config.yaml
d_expert: 32
hidden_act: "swiglu"
router_score: "softmax"
balance_bias: false
vocab_size: 32000
batch_tokens: [32768, 65536, 131072]
max_steps: 6363
dataset: "wikipedia_en"
Below are experts of layer 8 (counted from 0) of a mixture-of-experts language model. Rows are named router (the router's row for the expert), gate (a neuron's input weights, with its number), up (a neuron's input weights, with its number), down (a neuron's output weights, with its number) and show model dimensions 128-191. Each number is 200 + 30 x the weight over its row's rms, rounded and kept within 0 to 999.
After each expert's rows: "mostly gets" lists some tokens that are sent to it at least half of the time; "raises" lists some tokens whose logits its average output raises strongly, later layers aside. This comes from a sample of Wikipedia text that the model never trained on.

# expert 26
router,158,248,185,189,213,181,211,169,164,213,239,158,197,184,234,236,200,167,179,188,189,174,185,211,238,164,193,186,137,202,165,242,169,238,153,250,178,235,140,149,214,158,210,185,176,231,218,158,176,170,235,245,197,207,236,196,206,177,196,252,224,230,192,165
gate1,149,176,153,174,193,202,201,217,154,212,195,228,210,190,181,195,184,179,210,202,184,148,161,205,215,142,158,201,209,178,177,264,176,194,186,232,164,269,127,226,218,199,196,182,249,201,224,236,226,184,205,188,255,270,175,220,187,200,153,154,175,129,195,204
up1,176,208,225,238,181,159,183,250,216,174,227,181,193,160,241,173,189,257,237,238,206,235,193,212,179,141,182,165,227,177,174,201,194,201,158,171,133,231,186,213,185,240,197,147,243,125,248,236,255,240,216,134,238,232,194,192,178,214,237,170,210,202,177,198
down1,235,152,241,171,178,175,211,240,220,231,158,198,141,229,200,229,203,229,170,225,156,203,184,191,167,199,226,236,173,224,205,166,215,162,190,234,220,154,291,154,178,190,207,258,139,177,147,225,184,195,211,250,199,200,201,215,226,229,156,210,184,194,209,267
mostly gets: "==", " ==", "\n", " ===", "===", "\"."
raises: "\n", " The", " There", " In", "The", "In"

# expert 64
router,218,209,155,157,254,194,217,189,205,247,175,224,238,204,176,175,157,196,197,174,205,176,241,229,232,174,159,171,196,163,209,221,225,172,186,220,182,126,244,185,187,221,208,197,172,235,227,227,183,194,250,246,231,219,172,233,230,210,218,236,187,236,209,232
gate1,187,178,143,226,226,175,229,159,224,193,262,238,232,222,147,194,217,214,196,209,182,202,223,189,222,246,186,245,189,209,150,179,200,182,194,170,214,215,167,182,197,141,195,185,251,200,154,173,168,241,170,208,184,215,200,170,226,227,200,135,153,238,202,203
up1,237,190,133,165,188,167,243,223,221,200,207,241,208,250,194,204,216,169,216,270,186,207,222,198,191,211,172,249,196,228,177,184,193,198,218,200,181,208,194,213,232,155,174,209,211,181,160,209,184,232,170,191,196,194,197,187,221,216,171,131,173,219,158,178
down1,230,197,222,172,224,212,161,240,209,220,221,199,199,163,216,169,217,171,195,127,188,175,205,200,254,181,194,251,154,209,177,175,232,235,216,196,235,201,152,246,238,188,26,215,213,183,206,217,213,217,225,207,169,226,223,237,150,225,214,154,189,193,195,139
mostly gets: " %", "า", " 0;", " Votes", " (0)", "′"
raises: " ", "\n", " 10", " 0"

# expert 41
router,191,237,160,244,244,130,201,198,156,181,225,166,223,175,199,212,225,222,179,210,187,173,216,260,225,205,227,198,170,204,203,244,178,225,187,236,179,223,186,173,184,218,209,239,193,232,220,201,139,158,179,220,167,206,193,170,213,185,197,189,218,245,212,180
gate1,225,216,180,159,216,214,190,189,191,176,210,245,191,189,236,190,167,238,248,178,149,251,242,200,184,162,206,200,246,152,187,175,222,193,130,178,197,191,172,190,199,214,179,210,206,196,188,200,191,200,253,216,179,230,165,210,210,225,223,226,176,252,204,202
up1,153,209,143,229,214,217,169,165,212,221,199,198,182,146,167,167,212,213,252,228,183,193,202,168,194,150,124,200,177,196,213,212,229,265,205,177,181,152,207,155,174,187,204,173,214,172,194,232,168,251,166,164,160,203,193,208,228,237,253,208,209,183,182,182
down1,208,222,142,181,212,237,247,151,229,245,229,196,222,180,231,205,188,208,204,151,135,219,217,187,206,216,233,185,191,172,196,182,187,181,178,178,198,231,173,223,151,187,92,188,230,195,228,172,217,203,190,153,232,164,252,254,232,217,186,182,149,263,215,214
mostly gets: " ==", "\n", " ===", " ====", ").", " Born"
raises: "-", "|", "\n", " ", "===", "D"

# expert 56
router,186,165,184,259,226,207,255,222,182,208,209,163,201,156,208,192,181,191,202,224,216,167,199,224,249,240,229,221,144,254,242,265,171,212,181,204,206,180,221,175,180,203,207,235,202,203,221,151,215,249,197,257,185,154,214,211,250,192,196,258,164,237,207,199
gate1,228,211,202,164,190,155,198,171,143,204,166,243,199,184,219,197,231,168,187,194,196,216,223,187,197,208,209,219,190,162,240,186,197,146,237,198,221,272,236,205,212,171,163,173,191,231,236,196,137,198,254,191,209,183,206,179,229,126,151,158,252,258,188,175
up1,218,199,203,208,215,224,209,219,275,222,242,208,210,217,172,206,171,250,204,207,171,160,170,205,163,163,173,153,182,197,203,217,195,271,189,196,171,158,179,195,190,263,211,207,187,154,188,198,192,220,138,169,169,183,201,237,156,236,210,233,172,157,175,207
down1,212,182,171,188,183,206,192,171,210,196,208,232,195,178,180,192,107,238,180,171,121,252,196,204,211,224,205,185,186,227,162,166,197,218,193,153,247,203,257,172,163,189,217,166,173,195,196,190,206,205,205,128,169,205,201,204,199,209,199,240,180,258,135,225
mostly gets: " ==", "==", "====", " ===", "\n", "==="
raises: "|", "\n", "S", " ", "The", "\""

# expert 71
router,207,257,197,240,253,160,257,205,214,180,228,254,267,209,206,157,217,205,244,240,195,189,218,176,243,212,169,187,161,188,188,215,195,195,183,180,199,191,238,163,153,243,187,193,194,184,190,231,209,205,221,220,135,283,176,202,232,196,212,206,141,232,228,196
gate1,265,133,132,256,206,216,254,247,244,202,217,180,206,164,201,191,233,179,256,230,198,172,176,190,204,195,177,171,198,218,235,200,178,215,240,207,287,202,201,193,205,230,214,177,197,156,192,204,217,196,180,197,238,217,199,253,222,160,211,241,251,177,190,215
up1,121,235,230,178,204,177,169,224,192,180,130,209,168,239,203,205,187,239,191,196,190,257,169,259,177,172,183,199,195,207,166,189,247,186,156,174,172,161,204,178,215,209,198,253,212,180,165,220,192,215,228,220,214,183,179,186,191,228,192,154,170,207,228,201
down1,219,217,255,209,192,225,247,138,213,186,193,195,169,204,219,198,198,186,162,212,178,221,128,229,138,173,199,166,189,167,152,213,218,230,219,208,191,218,193,190,254,138,292,185,215,160,242,223,154,231,214,191,238,192,213,215,224,167,222,232,214,149,165,210
mostly gets: " |", "·", " MPC", ");", ";", " IND"
raises: " ", "\n", " 3", " 2"